Experts of a small language model.
Size: 15 layers, vocabulary 2048, 69.9M parameters.
Below are experts of layer 5 (counted from 0) of a mixture-of-experts language model. Rows are named router (the router's row for the expert), gate (a neuron's input weights, with its number), up (a neuron's input weights, with its number) and show model dimensions 0-191. Each number is 200 + 20 x the weight over its row's rms, rounded and kept within 0 to 999.
Before each expert's rows: "gets" lists some tokens that make up at least twice as much of what it gets as of all text. This comes from a sample of Wikipedia text that the model never trained on. Tokens count by the router's weight.

# expert 18
gets: " |", ";", ":", ")", ");", " /"
router,171,195,183,204,194,189,217,205,223,195,205,189,199,209,148,193,182,187,228,193,198,187,208,194,179,206,202,173,149,201,215,217,247,176,178,202,198,233,202,225,239,230,175,200,192,174,199,204,175,184,173,212,216,211,240,196,194,153,202,186,206,204,216,238,190,191,198,241,195,195,195,208,184,174,213,216,187,227,164,173,183,215,177,221,195,170,196,199,237,198,220,214,217,206,204,218,237,192,178,227,185,212,197,248,218,226,202,205,211,185,184,213,217,194,241,179,146,190,211,207,207,193,178,187,185,183,208,194,235,198,206,173,191,155,225,209,207,187,218,186,192,203,200,236,216,212,170,202,210,202,190,230,159,201,201,175,181,197,187,175,220,220,212,191,222,176,207,219,235,191,205,200,186,192,235,186,207,200,211,197,194,200,218,190,217,202,235,233,205,189,167,222
gate4,189,217,210,220,180,231,188,182,207,197,214,170,162,169,188,172,203,200,204,196,182,175,183,215,193,199,201,222,163,187,234,183,193,195,184,202,220,185,195,229,230,196,180,225,189,177,210,190,197,220,183,203,172,208,202,172,200,164,170,187,208,206,226,210,186,195,207,219,194,166,184,164,173,152,189,164,210,171,225,200,194,201,171,201,182,215,188,153,222,172,203,229,194,227,189,195,195,187,179,167,208,173,209,228,187,209,245,202,202,215,194,219,165,199,224,232,182,184,206,218,243,198,203,206,179,159,176,187,206,220,197,207,223,168,208,202,202,205,226,228,220,198,220,184,227,184,206,224,200,189,179,185,173,232,222,152,190,200,201,224,217,188,189,216,213,212,177,217,221,184,177,208,232,214,201,208,222,204,203,193,167,226,178,190,218,211,201,218,210,209,171,246
up4,229,186,192,187,234,175,193,209,182,214,180,234,228,228,217,213,186,198,209,207,218,220,220,177,213,206,191,188,218,203,170,208,198,201,226,206,203,211,210,170,176,219,217,171,201,207,206,202,180,185,204,192,188,202,199,214,213,224,220,213,203,202,189,200,192,204,188,180,220,237,177,243,210,232,185,234,194,217,179,197,192,215,200,195,223,191,214,239,172,205,201,175,209,171,212,197,204,207,232,234,181,224,193,175,197,194,181,178,204,198,200,198,207,196,179,161,218,221,189,188,164,176,198,172,216,244,229,218,196,185,221,229,169,239,174,201,174,188,173,185,186,204,147,222,176,208,181,161,201,214,227,214,213,159,172,230,220,188,214,190,187,193,199,150,196,175,228,175,181,189,185,202,173,187,188,194,180,200,224,189,230,181,229,214,201,200,197,175,159,179,215,161

# expert 121
gets: "i", "a", "ia", "ti", "e", "di"
router,173,163,200,173,195,197,205,194,219,200,195,196,150,210,180,186,185,206,225,185,210,201,185,200,208,224,214,180,189,203,227,211,221,174,191,210,207,220,194,204,215,197,197,199,201,188,185,236,186,184,185,237,202,195,215,227,176,199,184,177,193,176,216,219,225,246,217,213,197,201,205,245,149,209,206,195,213,197,190,191,139,220,192,229,216,186,188,199,213,176,210,212,204,217,181,213,249,200,168,204,176,185,219,231,244,215,242,222,187,179,193,203,212,179,256,174,214,201,213,224,183,218,208,208,188,202,229,197,191,217,219,184,203,181,225,189,182,207,202,176,204,227,202,215,207,205,200,228,235,212,203,202,170,199,199,202,227,193,208,203,214,194,216,158,219,174,184,215,211,218,215,186,184,190,170,193,230,202,223,216,221,204,209,199,207,175,242,233,237,179,159,222
gate0,232,219,205,208,178,201,187,191,243,233,186,161,189,200,202,185,231,200,226,207,215,237,181,192,166,179,212,191,230,207,192,212,228,210,162,202,198,186,192,235,202,205,206,217,195,206,196,195,175,152,219,184,141,161,187,252,189,214,205,216,229,206,207,166,198,215,195,235,209,222,205,242,183,210,231,163,191,214,172,211,186,219,197,213,200,202,184,164,195,199,203,225,199,199,210,199,184,225,185,236,174,200,206,160,197,212,220,196,224,189,170,183,205,199,230,186,204,203,168,213,207,177,202,237,214,220,210,219,219,157,199,197,212,186,200,152,196,182,200,223,204,208,189,190,217,187,201,225,217,197,173,184,209,177,174,206,176,192,201,215,216,174,215,207,200,191,190,217,157,193,192,193,195,200,169,175,165,213,178,215,216,175,216,210,216,207,198,200,208,229,175,212
up0,205,198,223,223,215,190,221,235,206,203,199,156,207,189,217,199,179,207,232,158,200,187,206,203,205,245,219,161,244,194,193,214,202,215,185,186,177,228,214,223,187,187,199,197,194,220,199,158,198,176,202,182,192,214,199,264,232,217,215,211,184,192,217,218,177,201,171,193,199,196,197,186,202,209,217,202,217,206,218,200,225,193,194,160,179,213,153,182,205,199,209,205,193,196,218,189,174,196,217,204,206,243,190,219,178,138,201,241,212,217,185,197,194,163,220,171,183,203,197,204,220,188,226,258,184,229,195,210,221,187,220,206,201,177,179,182,190,156,208,203,205,181,181,209,202,212,222,200,228,190,198,221,222,202,190,201,195,196,193,219,193,175,175,205,168,204,205,209,162,166,214,167,183,182,209,203,187,183,200,205,202,200,203,233,178,182,177,197,178,212,207,156

# expert 100
gets: ")", " he", " He", "\"", "}", " It"
router,194,178,203,196,174,196,191,204,201,211,200,212,172,182,185,192,206,181,225,181,271,248,201,193,191,229,206,166,196,225,201,223,194,193,177,225,169,210,157,197,202,221,211,207,195,190,201,246,192,189,194,205,187,199,206,212,172,214,184,186,202,178,198,227,204,230,200,200,190,219,222,202,183,175,218,176,214,207,188,197,197,233,206,224,171,184,172,203,218,207,240,212,214,209,189,208,233,225,199,223,197,212,209,208,227,237,209,204,202,165,201,186,209,215,210,201,190,187,196,237,191,205,202,195,143,168,212,160,215,196,236,213,237,168,214,179,199,169,203,189,193,210,197,204,187,248,141,191,205,163,183,216,200,179,200,180,192,219,199,176,229,224,200,160,221,166,195,227,213,196,208,188,192,202,220,197,244,192,211,186,217,198,203,208,193,192,201,220,226,179,185,189
gate0,220,212,220,168,171,223,222,196,216,162,164,202,178,175,209,210,225,195,213,165,216,173,216,185,207,193,205,202,186,172,173,170,226,216,159,174,204,215,212,188,181,194,199,209,198,172,185,204,244,228,187,209,206,182,204,211,214,176,211,188,205,162,238,236,244,198,141,191,202,212,193,214,236,224,223,178,226,172,182,206,207,188,172,178,185,220,218,217,227,192,198,217,235,204,163,203,192,221,217,207,170,184,210,219,215,190,212,177,221,224,193,191,211,181,225,197,167,225,224,209,177,194,170,232,222,142,214,177,219,208,219,231,185,218,222,227,197,234,191,193,185,193,185,210,203,186,183,196,211,189,182,176,167,206,205,212,167,222,205,188,191,222,183,202,186,211,178,194,214,199,202,210,198,216,188,218,222,190,183,213,202,162,183,186,190,190,201,213,203,203,192,205
up0,203,256,195,168,185,198,216,214,188,224,184,189,205,186,178,234,220,214,182,216,188,231,189,229,198,192,194,196,206,196,184,212,209,216,210,168,224,190,231,214,197,212,203,198,201,193,222,202,209,212,225,200,222,219,156,171,164,222,203,216,177,191,223,196,202,238,183,215,189,192,211,177,188,198,180,225,191,219,206,177,192,212,230,183,226,217,209,176,198,183,229,200,214,208,204,202,185,215,198,193,199,206,179,183,218,226,213,182,211,205,195,246,189,214,215,179,192,171,227,217,202,223,205,224,195,207,216,180,141,159,168,163,211,162,192,176,167,220,160,193,230,193,186,199,241,233,192,187,226,206,213,218,182,244,204,168,164,216,195,178,212,248,202,196,191,227,186,202,219,219,169,203,200,197,224,210,204,229,192,213,205,209,208,187,192,219,199,163,194,187,210,166

# expert 118
gets: "ist", "er", " by", "or", " name", " member"
router,201,185,217,199,170,201,208,219,226,152,190,194,175,191,178,174,190,168,216,174,221,190,205,177,201,194,213,202,173,200,197,194,210,171,215,189,184,243,194,196,202,229,176,197,190,187,212,201,186,201,187,200,205,229,202,222,197,205,166,175,201,201,210,213,209,199,216,229,176,209,183,213,190,200,231,236,227,199,198,190,196,198,197,213,210,181,160,206,212,169,229,193,233,194,197,199,235,153,201,222,174,226,196,237,228,218,200,204,189,137,185,243,217,192,216,177,179,133,205,209,191,187,197,223,177,205,224,205,217,207,182,207,245,182,204,197,171,206,199,201,210,207,198,217,212,194,187,213,224,173,191,222,143,214,209,200,229,212,182,182,221,216,233,187,219,214,222,205,206,172,196,204,174,196,201,169,214,163,218,170,222,213,219,191,213,178,203,209,198,214,169,227
gate0,202,223,211,222,210,215,197,195,206,203,194,192,178,191,192,225,213,251,178,211,181,210,232,232,191,208,207,189,198,213,186,191,235,211,183,215,192,230,208,188,181,190,202,191,234,223,208,224,212,186,184,235,219,183,215,179,191,182,198,238,165,197,213,203,193,224,211,190,197,208,224,183,193,173,240,210,252,201,205,203,202,220,178,167,208,210,217,154,176,155,201,174,192,212,197,173,206,168,183,187,182,191,222,205,171,222,207,230,240,186,196,177,215,214,193,201,194,194,218,195,199,212,208,209,196,225,237,228,203,188,201,236,203,186,184,191,227,190,218,213,162,192,203,214,176,217,223,205,165,181,201,231,187,178,190,186,212,155,211,153,199,199,215,191,156,219,155,188,186,192,222,174,159,203,186,178,187,197,208,194,190,170,183,153,183,190,202,229,187,191,207,196
up0,206,188,191,248,179,187,210,182,195,201,202,199,186,191,197,206,187,175,196,216,196,190,230,203,196,232,209,184,182,230,187,202,224,183,170,183,179,208,204,172,215,174,198,178,234,246,197,186,216,180,191,215,217,210,230,183,189,186,177,237,181,189,198,189,200,234,206,186,178,186,218,207,228,192,202,205,211,225,207,217,199,210,218,200,243,193,202,161,206,192,221,146,211,192,181,185,218,177,158,199,189,210,195,221,170,202,208,199,252,161,216,187,194,220,189,187,202,191,204,198,194,233,201,212,198,236,233,215,208,177,176,211,193,152,212,185,190,183,202,219,180,196,205,222,189,191,233,196,167,199,192,208,162,201,187,229,207,167,217,210,193,176,222,220,168,205,207,219,211,175,200,203,167,197,193,176,215,203,246,191,208,173,166,215,192,198,205,217,156,218,146,188

# expert 120
gets: "s", "ar", "al", "ro", "man", "vo"
router,168,175,224,210,202,197,227,208,225,200,198,173,200,203,191,185,184,195,210,172,221,191,207,207,158,195,202,218,188,202,193,213,192,195,172,228,196,236,183,208,227,222,197,194,209,201,199,210,190,207,199,215,242,207,214,199,178,160,187,195,183,172,198,218,216,209,209,210,197,199,204,230,216,166,210,207,190,217,206,200,177,232,181,209,202,192,191,234,202,203,216,233,222,219,178,199,206,189,182,237,206,223,222,230,207,232,249,228,192,174,196,228,213,205,209,197,186,186,207,192,198,184,209,220,197,187,205,171,221,154,217,179,239,200,216,212,154,179,211,172,195,252,187,203,214,228,175,204,231,167,181,214,205,175,204,203,249,214,146,153,225,219,198,165,217,185,218,186,215,154,190,215,197,175,216,196,243,184,196,179,219,214,194,213,216,199,210,203,215,207,187,205
gate0,191,156,197,173,201,190,194,211,225,191,184,189,210,229,196,218,176,133,205,208,230,187,189,159,191,168,194,195,213,185,233,185,172,177,242,213,208,167,160,214,197,225,212,250,223,195,202,220,182,182,201,189,191,212,156,242,200,198,168,189,237,187,212,191,193,182,215,217,216,187,240,197,196,206,228,189,164,204,188,218,180,159,221,195,183,186,177,195,197,213,207,213,208,221,209,174,173,214,209,204,209,211,199,196,179,226,201,210,215,175,208,246,251,206,187,200,196,177,211,226,202,185,204,217,224,189,240,176,206,183,173,218,198,186,185,202,176,212,209,204,193,212,242,159,182,230,187,210,195,204,219,174,207,215,227,215,226,192,194,154,212,204,199,213,215,223,200,215,202,217,185,208,196,193,186,219,217,178,185,189,208,211,211,167,191,195,202,214,206,206,216,203
up0,191,205,169,189,184,164,176,217,202,178,190,223,201,184,204,212,194,207,188,185,193,228,241,228,198,227,192,174,214,195,218,184,207,202,156,208,188,224,209,213,207,192,196,180,190,212,206,199,215,186,223,207,194,183,203,168,183,213,227,225,170,200,224,196,190,186,174,210,204,218,181,171,195,173,171,196,188,230,193,155,198,217,176,192,183,219,181,210,175,211,180,192,195,212,192,213,177,214,185,158,208,177,209,236,191,209,224,201,210,220,244,207,198,188,172,210,201,190,218,200,210,170,210,183,166,203,196,186,233,208,189,183,217,192,240,202,200,193,171,174,227,232,159,207,207,217,165,213,184,232,170,193,194,164,199,209,190,192,182,242,238,219,191,192,183,231,213,186,186,215,185,163,164,183,219,197,153,211,194,177,199,205,196,208,226,179,245,171,176,167,187,176

# expert 43
gets: "ation", "ment", "ction", "ion", "ure", "tion"
router,211,178,165,192,165,189,200,219,197,176,210,211,206,200,203,169,213,194,206,162,202,200,197,175,182,216,207,207,189,199,198,207,215,179,205,207,190,207,191,198,215,209,199,208,182,179,205,232,190,181,189,241,209,228,206,203,163,202,143,174,215,177,225,199,221,207,205,222,178,215,179,200,193,191,241,237,197,201,197,205,174,195,170,210,185,196,188,191,211,188,208,208,223,208,194,217,225,147,194,220,209,205,203,247,211,211,247,220,189,166,181,203,207,201,211,173,156,195,221,191,164,151,156,200,187,185,203,171,225,182,216,186,235,181,217,200,218,200,204,169,187,217,202,220,201,225,184,191,212,183,186,205,152,201,216,192,200,178,212,205,252,221,221,213,211,198,184,176,209,180,168,235,168,195,180,191,196,185,199,213,208,173,243,198,202,176,210,216,201,201,166,231
gate0,213,199,219,196,178,151,169,236,241,201,173,222,211,207,210,211,189,163,191,202,159,203,191,236,213,202,211,227,223,178,187,226,198,196,186,193,209,210,199,178,198,214,161,199,204,191,187,215,244,157,191,223,188,221,202,239,208,237,182,214,214,218,176,221,197,204,193,187,214,186,189,177,218,204,199,215,174,185,172,191,189,198,244,205,174,192,203,206,154,209,222,205,185,209,157,221,215,226,200,251,177,212,201,188,207,166,209,219,161,184,219,201,187,219,193,204,202,180,230,138,214,230,211,224,190,193,182,210,205,179,215,213,217,182,196,187,183,186,198,172,201,206,207,214,176,227,215,212,198,209,182,175,168,186,216,198,236,170,176,207,229,215,170,205,203,200,197,223,191,205,184,189,187,201,217,196,203,230,202,226,199,213,176,194,196,227,227,227,219,179,212,197
up0,209,155,205,205,211,146,176,179,215,186,168,205,177,179,231,221,170,173,190,195,161,199,240,171,233,193,181,178,211,168,189,207,210,196,215,199,197,181,199,208,197,222,175,167,202,181,188,231,207,197,224,178,218,197,191,212,199,199,212,196,212,192,226,209,171,209,214,179,201,166,209,212,180,188,231,211,191,190,194,213,194,222,225,178,177,218,228,195,219,177,234,203,195,144,210,192,206,209,192,238,193,183,217,181,231,150,199,224,191,198,200,189,222,210,181,189,222,200,241,171,213,211,200,202,178,157,201,192,203,190,193,211,212,218,213,212,186,176,185,220,208,203,219,211,179,212,233,200,213,214,193,213,182,198,178,192,206,148,210,182,210,187,201,182,190,193,217,199,202,187,183,163,183,224,202,226,190,231,163,167,178,190,199,188,225,237,218,198,224,161,226,209

# expert 17
gets: " |", " –", ":", ";", "-", " —"
router,143,182,206,209,187,194,206,205,226,175,207,179,190,191,175,178,194,196,213,185,215,202,219,173,163,200,202,149,180,216,234,216,248,175,191,225,193,248,202,204,196,218,173,221,201,171,190,212,191,179,167,231,206,216,214,202,189,193,186,175,220,198,232,229,185,213,187,230,174,200,218,206,191,168,205,248,189,230,186,201,197,220,189,211,237,181,170,203,227,192,214,215,212,197,176,211,208,187,196,213,188,209,209,220,252,221,195,216,199,174,204,248,201,203,220,202,194,159,222,211,191,198,188,199,181,193,229,179,198,198,223,184,211,173,230,212,208,186,212,156,196,212,189,228,184,206,181,212,245,198,179,222,216,182,227,200,216,223,185,200,203,219,242,183,209,169,174,189,217,176,213,188,193,195,207,205,215,187,210,201,193,207,214,185,211,188,229,221,215,224,163,212
gate4,187,193,205,207,178,211,196,192,219,213,245,219,167,203,223,220,228,181,199,179,196,215,183,169,177,232,186,210,218,189,197,183,227,233,188,193,183,204,208,197,241,208,148,203,203,251,179,224,205,179,220,190,171,216,215,196,136,187,229,182,210,199,187,184,206,207,186,211,200,214,167,200,168,212,171,197,212,152,159,192,203,208,160,202,244,174,208,213,213,177,228,180,177,198,182,186,211,226,202,179,228,213,228,199,226,190,224,187,201,201,169,227,216,205,174,211,199,187,179,205,218,200,183,212,229,191,175,203,195,215,182,226,184,201,203,196,181,204,179,210,186,201,194,215,208,191,209,195,160,190,217,199,199,213,195,179,202,193,180,212,236,180,220,220,193,216,219,165,192,212,142,205,184,197,177,176,204,181,217,176,179,198,170,178,204,180,223,198,208,209,182,229
up4,199,189,180,201,213,192,211,212,181,209,189,192,237,194,192,189,204,214,177,192,210,231,191,209,208,187,193,183,185,224,233,228,213,187,208,191,195,191,172,158,210,184,214,209,207,207,240,195,194,209,203,194,216,191,222,219,232,202,200,240,168,199,178,202,210,237,214,213,171,221,139,216,240,214,221,218,203,217,205,186,203,171,224,207,210,244,254,235,200,218,215,213,198,181,253,251,206,202,178,216,198,200,199,222,183,198,173,196,193,238,176,195,227,176,231,186,203,216,196,226,223,217,181,218,194,226,205,198,197,216,190,193,173,212,220,221,163,187,189,214,220,219,237,210,211,201,203,228,211,215,202,208,185,227,205,188,232,219,175,207,181,214,197,204,220,236,203,233,222,201,195,205,174,183,239,192,169,176,195,228,199,226,227,219,225,176,206,213,191,214,192,200

# expert 87
gets: "k", "a", "s", "z", "h", "la"
router,189,205,196,194,215,196,225,185,223,153,211,193,185,178,181,169,203,172,222,201,238,206,217,186,203,193,221,191,198,227,230,211,216,186,182,200,212,195,206,225,211,218,197,189,216,209,201,195,184,184,179,203,214,198,220,204,174,193,189,208,206,194,189,227,193,228,231,204,192,214,212,223,188,203,198,183,191,245,182,199,185,213,192,232,219,196,166,221,211,166,213,229,221,202,182,191,210,190,178,257,209,234,211,214,206,207,203,235,195,131,189,214,196,198,208,165,165,204,193,244,190,205,163,199,186,178,185,180,214,191,212,157,220,188,228,205,199,206,165,192,206,208,190,230,180,218,197,223,211,180,191,222,176,199,238,178,228,200,202,199,206,215,201,165,254,186,184,217,209,223,203,191,193,191,199,191,242,187,244,198,192,189,224,176,198,185,202,221,244,223,167,215
gate0,195,180,203,232,197,195,246,202,171,215,227,203,211,202,227,209,203,223,252,222,183,199,170,207,197,180,207,225,195,191,200,186,158,216,219,181,182,189,214,233,216,194,216,159,161,216,207,176,205,204,173,226,197,207,198,201,174,197,155,194,176,226,192,188,166,179,185,185,185,215,217,221,188,193,209,181,217,192,213,220,173,204,207,211,214,191,191,176,222,214,183,230,193,211,192,179,201,155,203,226,186,222,181,180,236,216,210,205,193,209,215,189,205,207,261,213,190,198,196,228,225,191,182,206,189,191,216,213,186,183,210,188,216,192,225,167,247,196,212,220,172,196,197,162,200,201,195,200,200,174,206,228,191,204,165,186,208,221,178,202,219,181,218,223,202,164,184,193,202,245,226,208,213,170,153,207,177,199,184,202,198,223,167,180,181,222,203,210,184,184,173,168
up0,186,225,197,214,229,202,219,217,190,195,205,179,233,181,219,234,166,197,228,219,231,205,156,205,221,219,207,210,173,174,216,189,186,175,218,190,179,180,205,204,201,209,215,183,173,199,207,154,186,173,181,182,206,194,171,222,175,209,190,202,187,203,202,204,195,213,216,182,189,210,203,199,199,173,204,180,181,228,210,179,211,180,212,240,219,207,195,173,228,220,198,247,203,194,214,209,233,196,162,236,186,233,215,180,225,204,191,197,192,180,208,199,172,190,202,210,219,205,177,228,177,188,171,217,209,184,199,211,219,210,186,181,212,220,211,166,231,206,197,220,167,203,196,159,178,186,213,203,194,164,221,196,188,173,154,168,209,216,199,202,216,182,210,217,221,179,223,189,200,189,204,197,183,191,178,206,200,250,182,243,171,149,215,197,178,179,242,209,190,180,203,170

# expert 86
gets: "u", "a", "o", "au", "e", "bu"
router,175,169,195,176,198,196,203,205,199,204,211,231,163,172,207,199,163,179,215,172,245,231,197,179,189,217,222,172,188,227,190,211,232,182,198,212,157,200,223,223,216,194,181,197,174,202,179,205,184,168,177,235,215,200,218,197,190,204,200,188,223,185,215,238,214,192,212,249,184,213,209,209,164,201,208,201,211,186,169,128,183,243,210,190,198,200,176,244,224,224,209,217,223,229,198,218,214,187,186,199,207,203,199,207,206,223,222,226,197,170,178,230,193,191,235,195,179,200,211,218,197,203,207,209,201,199,201,188,220,173,198,195,192,199,218,199,174,180,157,166,215,212,196,228,199,212,176,221,194,179,186,198,208,179,218,186,232,179,195,178,210,211,197,153,222,204,158,213,203,194,236,216,189,210,191,157,227,182,217,202,208,197,202,182,204,215,204,199,213,178,188,214
gate0,212,210,207,221,185,185,165,206,194,221,248,212,185,197,201,203,155,229,170,184,214,198,177,205,177,186,196,238,171,155,168,188,217,189,223,204,176,201,227,241,195,170,172,198,159,211,207,212,203,181,187,210,172,198,205,214,204,192,212,183,189,192,207,243,223,210,189,187,215,207,199,206,206,154,179,178,187,187,236,186,156,177,184,224,186,190,237,175,207,225,202,198,168,208,202,211,217,215,179,176,204,222,239,163,222,231,225,197,216,208,197,189,214,225,225,166,195,181,222,222,201,218,185,177,202,168,218,195,192,185,196,190,219,208,190,201,190,195,192,213,217,216,218,181,190,194,206,203,197,197,200,248,169,200,190,198,188,186,201,201,213,201,225,167,172,181,188,165,180,175,188,194,202,164,179,191,165,193,190,203,219,220,208,192,208,203,198,149,232,210,229,189
up0,193,158,194,189,199,240,199,216,213,208,191,184,199,217,191,202,180,191,180,211,211,196,194,193,179,167,218,196,218,250,202,191,189,196,205,161,200,200,226,236,179,203,198,219,239,211,190,204,237,220,189,212,185,178,175,185,217,228,209,219,186,182,195,186,187,159,202,222,221,228,176,228,160,221,205,178,209,178,189,226,202,218,213,234,203,199,212,165,203,194,208,211,209,187,198,210,212,196,197,200,259,195,200,171,229,219,197,180,214,191,214,232,197,203,183,179,181,188,177,180,209,183,189,219,190,198,181,254,184,209,194,210,185,190,214,187,186,220,185,220,164,197,236,177,187,215,196,194,195,186,198,187,193,219,212,159,179,208,220,193,174,206,189,216,251,207,225,203,244,189,214,232,223,183,171,179,216,196,154,211,211,197,218,194,186,189,217,206,172,220,152,231

# expert 116
gets: "al", "ate", "ation", "ent", "ive", "ical"
router,207,182,163,179,165,185,190,246,206,189,213,214,192,179,189,183,171,172,213,208,202,221,202,190,189,216,207,202,175,209,213,228,207,192,192,184,189,203,199,196,235,206,189,230,180,190,177,211,179,181,217,236,212,252,210,203,162,204,169,179,191,207,210,213,226,183,215,217,154,209,178,219,185,186,200,225,206,223,194,199,198,199,170,202,209,207,179,195,208,220,226,204,215,195,190,213,215,146,175,245,171,192,208,222,224,202,218,197,177,159,199,229,202,170,208,201,175,180,223,209,173,162,161,218,187,206,210,184,200,213,187,188,209,182,211,216,187,192,167,183,188,203,168,217,206,240,203,197,224,195,206,212,158,196,197,137,208,190,206,187,217,215,234,210,209,192,188,199,206,156,190,198,163,195,188,208,177,181,246,215,199,206,217,178,231,188,204,210,209,221,194,207
gate0,177,242,162,176,188,186,181,185,212,186,185,209,209,208,181,210,212,191,208,202,186,177,215,186,189,206,162,208,184,169,176,238,214,191,173,225,202,227,231,231,223,201,203,152,211,203,197,198,161,174,216,212,191,226,202,192,198,207,213,215,177,219,233,200,200,222,215,201,209,191,199,210,175,236,184,182,205,207,189,179,179,183,178,212,247,207,183,164,206,208,213,241,173,183,213,198,175,197,228,218,190,225,225,187,207,180,207,168,203,210,215,211,248,221,215,209,198,194,219,171,183,201,186,208,210,223,199,176,188,196,195,192,170,220,200,175,185,217,196,198,174,206,209,215,215,226,186,200,201,191,188,186,175,196,151,169,238,185,155,199,171,225,211,209,205,218,190,197,177,238,184,200,235,152,212,189,176,187,229,187,203,201,199,205,185,194,210,163,218,227,200,164
up0,175,177,191,214,191,181,223,201,195,234,201,186,172,190,186,202,216,220,176,170,176,194,195,197,204,177,190,180,207,162,222,229,208,241,195,221,222,223,242,221,198,216,209,160,201,218,208,240,189,192,188,204,179,206,151,176,215,236,205,199,223,196,242,242,183,197,195,189,198,168,196,199,172,199,212,179,174,203,202,183,201,192,155,189,254,213,202,186,206,231,238,223,211,188,223,222,209,220,222,182,220,228,221,174,174,205,211,205,229,198,207,185,212,234,191,222,194,237,207,191,200,211,210,199,233,207,170,217,201,220,222,195,210,191,208,186,207,214,190,178,191,227,210,205,191,219,213,192,198,195,202,201,184,228,182,206,219,195,206,219,183,240,212,182,194,160,203,189,186,219,196,174,251,160,171,204,224,198,179,183,181,226,193,196,207,233,228,206,207,202,192,178

# expert 26
gets: "er", "ers", "der", "ner", "or", "ster"
router,205,195,179,164,170,191,226,210,222,154,200,184,152,185,190,185,224,186,216,173,230,201,204,184,180,183,212,193,181,204,226,217,204,182,177,185,205,215,194,193,229,241,192,217,197,186,200,182,198,218,167,202,212,216,191,219,194,198,189,190,208,204,212,202,215,226,252,223,187,194,175,196,193,205,214,225,202,187,182,195,204,195,192,203,209,204,157,224,206,180,205,199,241,202,180,201,234,170,192,243,184,237,200,233,221,218,216,218,166,155,174,215,215,195,236,200,184,178,214,221,174,175,217,217,189,191,215,199,206,182,181,188,224,187,234,204,183,176,198,188,199,225,182,213,194,200,203,189,217,155,208,207,170,184,234,187,215,185,197,186,198,204,224,190,217,183,201,220,219,188,221,210,187,174,224,183,206,158,213,186,216,225,238,181,225,163,226,220,188,202,149,206
gate1,194,184,200,163,176,215,186,204,198,183,227,190,180,159,201,192,194,218,206,225,232,181,161,223,227,198,206,189,204,208,193,208,191,188,218,199,194,209,183,178,193,174,202,190,198,241,210,154,214,205,179,212,205,207,234,217,185,246,198,180,206,220,175,205,193,217,224,219,158,196,202,204,207,187,195,218,199,144,205,196,214,160,187,202,194,173,150,210,204,178,180,221,201,195,193,198,216,176,169,206,193,207,203,208,209,197,149,196,202,223,196,200,177,211,167,202,213,176,194,196,209,220,164,217,180,201,196,207,240,237,182,205,221,181,211,217,202,197,210,186,218,215,191,219,214,175,211,205,259,177,193,192,185,159,184,191,162,183,198,221,208,196,181,228,210,184,204,204,230,189,199,194,202,182,172,201,257,211,183,170,220,191,207,184,233,216,161,183,219,185,214,174
up1,211,213,244,191,216,169,187,179,143,218,182,191,222,197,200,192,184,214,196,230,256,226,213,201,169,197,217,203,214,201,201,209,234,190,210,183,166,218,199,195,217,194,226,180,211,204,229,184,198,228,220,214,233,191,200,186,212,234,213,215,212,199,200,208,208,221,202,207,209,177,198,189,240,196,193,203,197,184,188,174,187,180,215,214,201,221,222,194,207,194,190,210,229,179,205,173,202,200,205,199,215,208,230,174,221,187,220,165,199,195,152,202,156,205,184,194,180,187,243,215,182,215,225,208,171,230,211,222,201,203,178,213,170,215,238,225,207,212,196,192,161,211,209,209,186,192,207,174,198,233,203,194,176,190,230,185,233,192,234,195,200,203,208,168,225,199,202,200,218,173,196,193,204,162,224,198,188,191,192,218,240,169,206,218,149,193,217,232,232,168,204,172

# expert 49
gets: "port", "ur", "ir", "el", "l", "al"
router,164,191,212,184,209,171,210,220,221,173,221,232,186,183,171,180,170,185,208,160,223,199,210,167,221,213,210,203,208,224,211,202,206,169,206,226,176,205,181,238,219,231,201,239,209,199,214,198,178,193,200,217,206,196,212,222,204,190,168,181,225,190,202,207,219,232,220,208,191,211,191,197,214,190,215,211,203,236,182,177,158,217,180,230,225,183,187,198,214,215,208,217,228,208,191,208,197,180,188,211,169,194,219,214,229,205,202,216,219,159,174,199,218,210,227,177,196,183,203,226,161,180,188,214,201,149,205,161,210,177,221,185,195,205,227,225,189,182,178,197,197,231,198,187,210,213,196,223,204,186,153,204,205,155,236,198,233,195,162,195,217,194,208,186,223,162,202,193,208,172,209,225,190,192,180,205,211,204,230,180,214,178,238,203,213,165,201,203,194,193,155,192
gate6,204,193,215,223,167,191,187,190,226,219,200,237,166,219,202,172,211,199,218,215,213,183,183,211,242,183,199,184,183,194,176,237,196,172,218,196,210,207,199,220,175,191,231,178,214,219,263,202,216,219,214,214,180,208,184,174,189,175,192,194,193,201,201,191,205,203,197,218,179,162,215,191,202,191,191,216,238,236,173,204,186,206,195,181,195,221,201,208,170,230,219,213,207,257,181,193,193,175,177,222,196,176,194,197,226,205,183,221,237,168,170,214,227,178,210,141,227,196,200,217,189,212,212,218,188,177,206,208,210,193,242,230,193,211,188,196,186,230,217,202,192,193,185,181,190,191,186,208,173,177,179,259,203,167,214,185,201,203,212,196,198,162,190,204,223,198,190,176,224,192,177,172,188,221,166,184,211,212,240,187,172,221,206,183,201,181,196,193,198,201,198,176
up6,192,213,204,223,187,203,225,212,193,208,202,208,206,207,212,225,212,198,176,202,211,211,235,177,207,186,213,234,187,161,242,241,171,205,206,217,170,205,160,213,221,211,209,244,189,203,193,173,172,201,208,173,205,196,206,185,218,229,191,198,208,162,177,164,203,200,203,202,192,230,191,218,187,215,197,197,207,211,202,181,189,226,191,183,232,240,187,181,148,171,181,212,213,198,179,193,175,210,221,189,191,186,185,227,167,200,177,186,216,213,183,179,229,188,171,203,210,214,214,235,209,175,205,210,171,195,187,187,211,167,179,186,187,192,199,179,194,203,220,205,226,200,217,178,149,213,180,235,176,155,207,212,224,184,201,187,228,193,222,179,169,238,164,195,237,197,190,189,200,207,193,223,185,199,171,187,203,181,187,200,208,215,242,192,216,195,182,211,190,215,238,238